config.yaml
n_layer: 10
d_model: 320
n_experts: 128
experts_per_token: 4
d_expert: 48
d_shared_expert: 256
activation: "swiglu"
moe_layers: [1, 2, 3, 4, 5, 6, 7, 8, 9]
router_score: "sigmoid"
normalize_top_k: true
routed_scale: 2.0
balance_loss: 0.0148
balance_bias: false
router_bias: true
shared_expert_gate: true
init_std_router: 0.0116
lr_router: 0.000528
vocab_size: 8192
norm: "rmsnorm"
norm_eps: 1e-06
tie_embeddings: false
optimizer: "adamw"
lr: 0.00149
beta1: 0.95
beta2: 0.95
batch_tokens: [32768, 65536, 131072]
seq_len: 2048
train_tokens: 285300000
steps: 4346
dataset: "wikipedia_en"
Below are experts of layer 6 (counted from 0) of a mixture-of-experts language model. Rows are named router (the router's row for the expert), gate (a neuron's input weights, with its number), up (a neuron's input weights, with its number) and show model dimensions 200-239. Each number is 200 + 20 x the weight over its row's rms, rounded and kept within 0 to 999.
After each expert's rows: a language model's description of what the expert responds to; "comes after" lists some tokens at least twice as common just before its tokens as in all text. This comes from a sample of Wikipedia text that the model never trained on. Tokens count by the router's weight.

# expert 52
router,175,226,204,180,216,208,192,200,199,205,210,195,189,244,231,186,201,182,192,179,180,193,218,246,242,192,203,184,198,212,195,177,194,170,229,186,209,205,199,209
gate0,199,170,199,195,189,189,193,213,213,194,195,216,202,213,165,186,227,208,190,209,170,178,185,208,212,190,163,227,193,196,181,182,205,199,228,210,247,195,184,192
up0,223,204,221,221,229,195,191,162,222,194,211,152,180,160,238,190,160,201,185,194,220,178,177,174,188,191,225,223,196,201,195,196,202,220,179,192,187,209,199,203
gate1,210,184,215,191,204,201,153,217,203,173,193,214,230,217,172,196,166,219,207,223,200,191,216,181,180,209,198,160,223,212,198,208,186,188,200,185,168,229,170,210
up1,210,251,221,205,189,190,216,181,173,195,228,204,162,189,185,230,139,199,210,219,189,222,215,169,198,189,178,188,186,193,216,170,211,217,251,235,197,224,195,189
gate2,197,206,210,181,249,227,202,206,206,181,242,167,206,210,220,201,219,173,222,222,174,179,196,183,182,195,236,187,179,179,194,244,156,208,210,198,220,193,171,211
up2,201,221,208,159,190,199,253,213,185,187,215,168,220,209,169,191,210,141,195,172,219,189,194,210,159,168,204,199,169,174,189,197,208,207,195,190,195,204,172,238
Description: Agentive and means prepositions by, via, with, using, starring, as in adapted by, record by, plus table pipes and CJK bytes.
comes after: " by", "ed", "1", " (", "\"", ")"

# expert 16
router,203,200,243,202,253,210,160,217,205,185,156,188,207,228,199,211,200,246,207,173,189,197,228,197,225,192,212,236,159,205,204,206,221,205,240,218,194,186,221,204
gate0,237,184,206,204,196,194,242,194,177,183,229,188,181,241,192,206,185,214,205,193,204,200,190,216,178,159,190,201,209,168,211,203,209,152,196,224,212,188,216,228
up0,179,218,181,175,155,193,199,213,183,220,191,219,162,202,217,187,208,180,226,212,238,220,213,213,191,175,191,200,211,176,187,223,184,210,206,223,185,254,193,212
gate1,155,212,213,201,196,209,207,186,192,205,247,229,199,189,152,204,220,220,198,209,204,214,210,199,181,200,236,210,195,195,166,189,193,214,195,204,221,187,188,196
up1,181,194,191,210,179,191,195,184,191,229,208,181,200,200,212,208,198,207,211,193,206,179,194,195,260,165,177,188,180,198,219,197,222,175,204,183,198,196,196,200
gate2,182,229,199,184,207,191,206,201,202,181,202,208,233,227,191,218,205,223,213,196,185,178,213,221,212,187,215,209,190,212,184,192,193,202,239,232,180,211,184,183
up2,198,162,176,175,172,227,189,210,225,202,242,217,205,167,226,182,206,206,190,172,208,195,206,231,219,248,199,207,185,222,200,189,183,214,190,181,233,161,212,201
Description: Mixed pieces such as re inside wrecked and irreconcilable, plus nouns like land, gifts, comedy and currency signs £, $.
comes after: " was", " a", " is", " the", " |", " were"

# expert 30
router,174,181,227,177,197,199,190,224,175,202,216,183,185,216,223,226,192,208,208,192,175,211,176,171,180,202,192,193,214,207,188,232,192,207,227,181,220,207,211,219
gate0,184,166,178,208,207,163,194,188,214,194,169,212,206,211,223,208,232,208,204,196,218,227,206,160,189,191,214,165,185,181,239,205,209,213,208,188,223,198,193,210
up0,173,224,217,190,179,189,180,211,183,205,207,183,183,215,188,214,218,245,211,166,187,220,167,217,162,204,187,190,251,188,196,195,167,170,183,194,182,190,238,186
gate1,204,229,196,174,205,176,197,233,175,210,152,208,212,197,186,162,205,207,203,193,191,193,219,208,219,210,213,233,200,176,267,193,198,236,205,216,236,211,199,182
up1,222,201,215,196,212,182,216,194,205,173,255,184,227,168,216,205,189,186,166,187,224,212,193,207,199,212,191,187,206,186,210,217,183,179,194,216,183,185,222,230
gate2,186,247,205,194,233,182,190,197,179,222,180,196,208,216,206,193,173,213,174,186,190,172,215,196,193,174,188,227,201,231,197,219,221,206,203,210,229,220,200,245
up2,190,218,192,215,182,207,221,217,208,208,149,191,193,184,195,205,212,194,198,225,235,207,205,237,176,182,204,212,225,205,188,217,214,211,194,195,209,187,181,184
Description: Labels and punctuation in census, election and chart data, such as households after a count, %, Turnout, votes, UTC.
comes after: " |", ".", "%", "|", "4", "7"

# expert 62
router,203,225,228,206,232,208,167,187,202,214,168,194,180,190,182,203,210,200,172,215,221,208,236,194,220,167,198,226,228,205,211,222,175,200,215,205,234,202,194,225
gate0,192,213,187,230,230,182,206,183,200,216,179,190,195,159,222,175,182,181,190,182,154,209,230,173,226,197,212,201,211,235,169,198,195,210,209,204,217,184,166,223
up0,186,205,171,213,223,185,204,178,211,181,232,194,194,156,194,149,187,188,197,184,162,187,225,198,204,222,173,194,212,212,207,165,187,201,230,198,187,193,193,219
gate1,236,205,188,221,201,239,239,233,203,205,203,193,217,186,192,194,242,196,147,230,199,187,212,205,228,206,175,207,186,176,203,179,192,197,224,197,213,190,178,202
up1,197,228,184,205,185,200,207,194,187,212,214,247,195,213,204,210,197,188,207,182,215,205,181,205,204,185,227,204,205,213,201,222,171,203,208,196,177,235,177,190
gate2,199,193,211,172,217,220,200,174,166,226,159,210,212,194,189,161,181,219,214,223,186,198,188,181,242,238,188,215,199,195,182,219,208,204,207,200,229,164,195,220
up2,191,208,222,198,210,238,221,220,176,183,167,177,191,192,183,192,177,190,242,184,216,215,191,152,260,200,175,207,190,249,201,179,176,209,214,185,232,183,199,235
Description: City, state, county and street names in locations and infoboxes, such as Washington, County, Pennsylvania, TX after a comma.
comes after: ",", " in", " of", ":", " New", "″"

# expert 35
router,199,204,195,191,190,223,174,210,210,180,167,188,169,195,191,197,181,183,202,191,194,234,202,204,185,220,202,200,190,202,232,185,186,189,213,177,197,216,177,173
gate0,183,234,200,162,208,229,229,232,196,208,193,199,202,194,229,167,178,207,183,183,217,183,203,207,181,200,196,189,217,188,240,221,177,198,184,203,226,219,219,262
up0,149,214,180,152,215,207,213,179,220,178,195,192,206,162,198,215,191,221,195,205,213,201,221,193,172,222,214,199,213,193,214,192,194,184,177,170,209,221,204,184
gate1,218,209,201,197,169,199,177,214,210,191,176,220,183,202,212,195,201,179,190,199,162,151,192,217,210,201,219,224,213,205,242,206,183,163,198,216,197,168,180,220
up1,195,151,166,185,197,196,189,187,180,166,218,197,211,201,167,188,235,196,178,228,212,190,194,217,170,226,177,220,230,209,199,206,213,217,193,190,240,239,232,200
gate2,220,223,162,169,204,213,211,213,203,171,189,236,199,183,227,158,169,200,224,171,167,225,193,166,201,202,189,167,214,181,215,223,194,167,190,184,225,178,158,213
up2,194,157,171,232,163,196,157,178,193,214,231,217,191,186,208,179,184,208,193,214,186,187,203,240,209,171,180,143,208,217,195,185,184,185,168,226,199,234,178,197
Description: Opening pieces of content words split by the tokenizer, such as ob-sidian, cre-ative, gu-y, conf-, exp-, often before -ing or -ation.
comes after: " ", " re", " con", " de", " f", " dis"

# expert 11
router,244,203,216,144,198,173,170,196,191,205,177,210,168,181,206,179,212,227,226,201,182,196,226,196,210,211,162,238,166,209,214,200,222,218,218,218,212,185,189,182
gate0,217,222,205,174,207,167,190,214,207,230,174,215,210,237,194,195,221,208,190,196,188,185,210,202,244,207,216,188,181,209,209,202,181,190,221,223,169,210,247,215
up0,176,186,195,199,170,226,230,196,203,157,201,219,239,166,196,209,181,214,207,203,210,203,201,190,181,184,214,197,181,216,173,229,239,215,179,192,215,170,211,185
gate1,166,175,185,189,157,211,217,252,166,192,185,171,211,230,169,188,211,201,186,195,177,195,202,185,183,191,208,216,182,202,203,198,208,200,217,189,203,192,196,208
up1,192,202,215,204,168,190,210,202,164,214,193,145,209,173,194,200,210,194,198,206,244,200,203,194,178,192,161,244,234,185,183,196,213,215,218,191,191,206,208,220
gate2,219,201,173,159,184,205,190,197,203,203,223,154,185,161,201,177,190,212,222,194,199,194,209,200,212,220,177,204,168,193,186,204,197,177,200,200,243,169,175,186
up2,164,189,193,222,225,196,199,190,202,199,245,186,217,227,199,195,203,244,207,218,213,211,179,189,247,230,205,202,205,170,180,183,204,232,195,183,199,231,215,192
Description: Nouns and verb stems right after a, an or the, especially total, attempt, result, number, as in "a total of".
comes after: " a", " the", " an", " The", " A", "A"

# expert 7
router,187,189,203,184,220,208,202,189,196,188,208,196,208,190,212,177,203,214,221,190,171,176,236,211,219,228,211,223,190,218,181,203,206,195,220,227,209,236,196,214
gate0,201,180,194,216,173,185,223,188,184,212,218,196,242,162,199,190,182,198,237,216,196,185,219,171,183,208,190,214,196,170,194,165,212,186,195,193,172,212,198,227
up0,183,197,218,211,200,214,199,188,186,188,175,190,182,191,220,189,213,206,197,191,222,205,169,219,197,191,176,172,196,206,208,232,177,212,202,177,219,197,224,182
gate1,179,183,189,237,164,222,214,190,222,243,203,241,140,195,192,189,212,202,181,214,179,193,207,167,162,215,228,203,199,207,196,185,166,195,200,157,201,194,183,194
up1,191,201,196,245,240,223,148,216,223,207,234,187,223,211,171,214,213,211,194,193,177,220,224,207,212,215,184,220,217,207,245,213,243,222,202,226,215,192,208,203
gate2,199,191,218,210,202,178,178,176,173,197,234,210,175,231,225,207,199,192,201,188,172,185,179,203,191,181,204,194,193,160,199,201,157,202,237,206,216,185,208,213
up2,178,236,186,216,202,188,189,200,191,198,194,178,188,209,185,212,228,214,181,224,220,169,183,186,224,239,214,218,220,179,196,187,175,216,200,191,196,228,214,210
Description: Function words and rank titles in biographies of officials and officers, such as "rank of", "appointed", "Deputy", "as a", "the post of".
comes after: " as", " was", " the", " and", " a", " of"

# expert 24
router,177,206,224,164,187,217,175,201,227,219,207,208,220,205,236,194,218,191,203,176,194,230,200,196,196,198,182,213,195,198,171,204,179,174,219,214,217,200,219,242
gate0,192,183,206,175,204,173,210,195,201,181,223,225,186,198,231,206,166,155,194,175,209,191,241,184,197,206,190,190,180,222,214,209,182,199,210,223,219,239,217,178
up0,161,201,188,185,188,201,197,212,232,224,222,198,171,212,213,199,171,175,206,182,186,210,201,216,197,225,208,184,172,200,206,195,191,173,206,237,187,192,203,165
gate1,219,199,255,212,220,184,208,180,206,193,175,199,226,200,242,196,216,217,206,202,213,189,166,209,173,205,209,189,162,187,163,164,202,178,206,198,207,228,189,158
up1,193,190,175,192,186,181,213,204,212,172,178,242,223,196,222,180,254,204,224,222,160,184,181,233,170,173,206,189,210,203,229,170,192,168,183,226,188,220,197,197
gate2,204,232,201,210,209,205,207,200,192,190,205,231,188,216,187,214,243,221,169,179,186,201,197,218,169,212,220,212,178,181,222,190,202,176,206,222,217,202,228,198
up2,186,222,217,204,204,183,215,201,189,213,205,231,199,204,210,193,205,227,193,222,200,197,189,202,218,181,227,245,168,208,199,173,199,187,206,229,222,198,203,182
Description: Byte pieces of Arabic, Persian, Hebrew, Japanese, Chinese and Burmese text, plus unit abbreviations like m, ft and km.
comes after: "0", "5", "4", "6", "8", "″"

# expert 59
router,211,205,217,181,182,205,195,214,215,174,205,205,180,198,226,190,172,200,208,169,179,202,187,203,200,214,213,191,167,206,162,196,206,196,224,220,188,157,189,221
gate0,207,236,210,164,211,223,212,220,163,190,170,222,169,195,167,174,199,218,203,228,205,219,205,197,219,216,191,188,223,192,204,191,155,182,217,198,180,188,153,220
up0,213,191,201,216,178,186,201,197,213,231,224,184,195,175,202,224,193,181,219,173,171,219,207,151,228,180,217,206,199,197,243,216,182,225,192,205,242,205,244,194
gate1,180,178,189,209,192,189,215,149,194,225,159,198,201,218,222,223,190,185,228,195,213,203,202,221,222,183,194,183,182,210,189,218,192,201,215,179,220,220,208,200
up1,182,149,176,172,171,204,230,184,185,218,216,195,195,223,226,210,191,227,222,200,253,198,237,164,168,207,169,177,181,175,180,194,207,177,188,203,189,190,199,203
gate2,201,188,221,194,244,167,203,180,190,199,205,183,178,226,218,168,205,214,198,181,176,206,241,174,192,212,195,176,188,184,189,196,187,205,209,188,228,196,214,172
up2,201,168,201,185,201,216,236,222,181,195,194,231,190,198,209,199,174,199,204,191,156,218,183,216,227,192,216,206,184,221,167,218,171,191,219,191,165,207,199,207
Description: Digits inside years and money amounts, such as 1944 or $96,000, and the suffix -age in teenage, coinage, stages.
comes after: "0", "9", "–", "|", " on", "^{"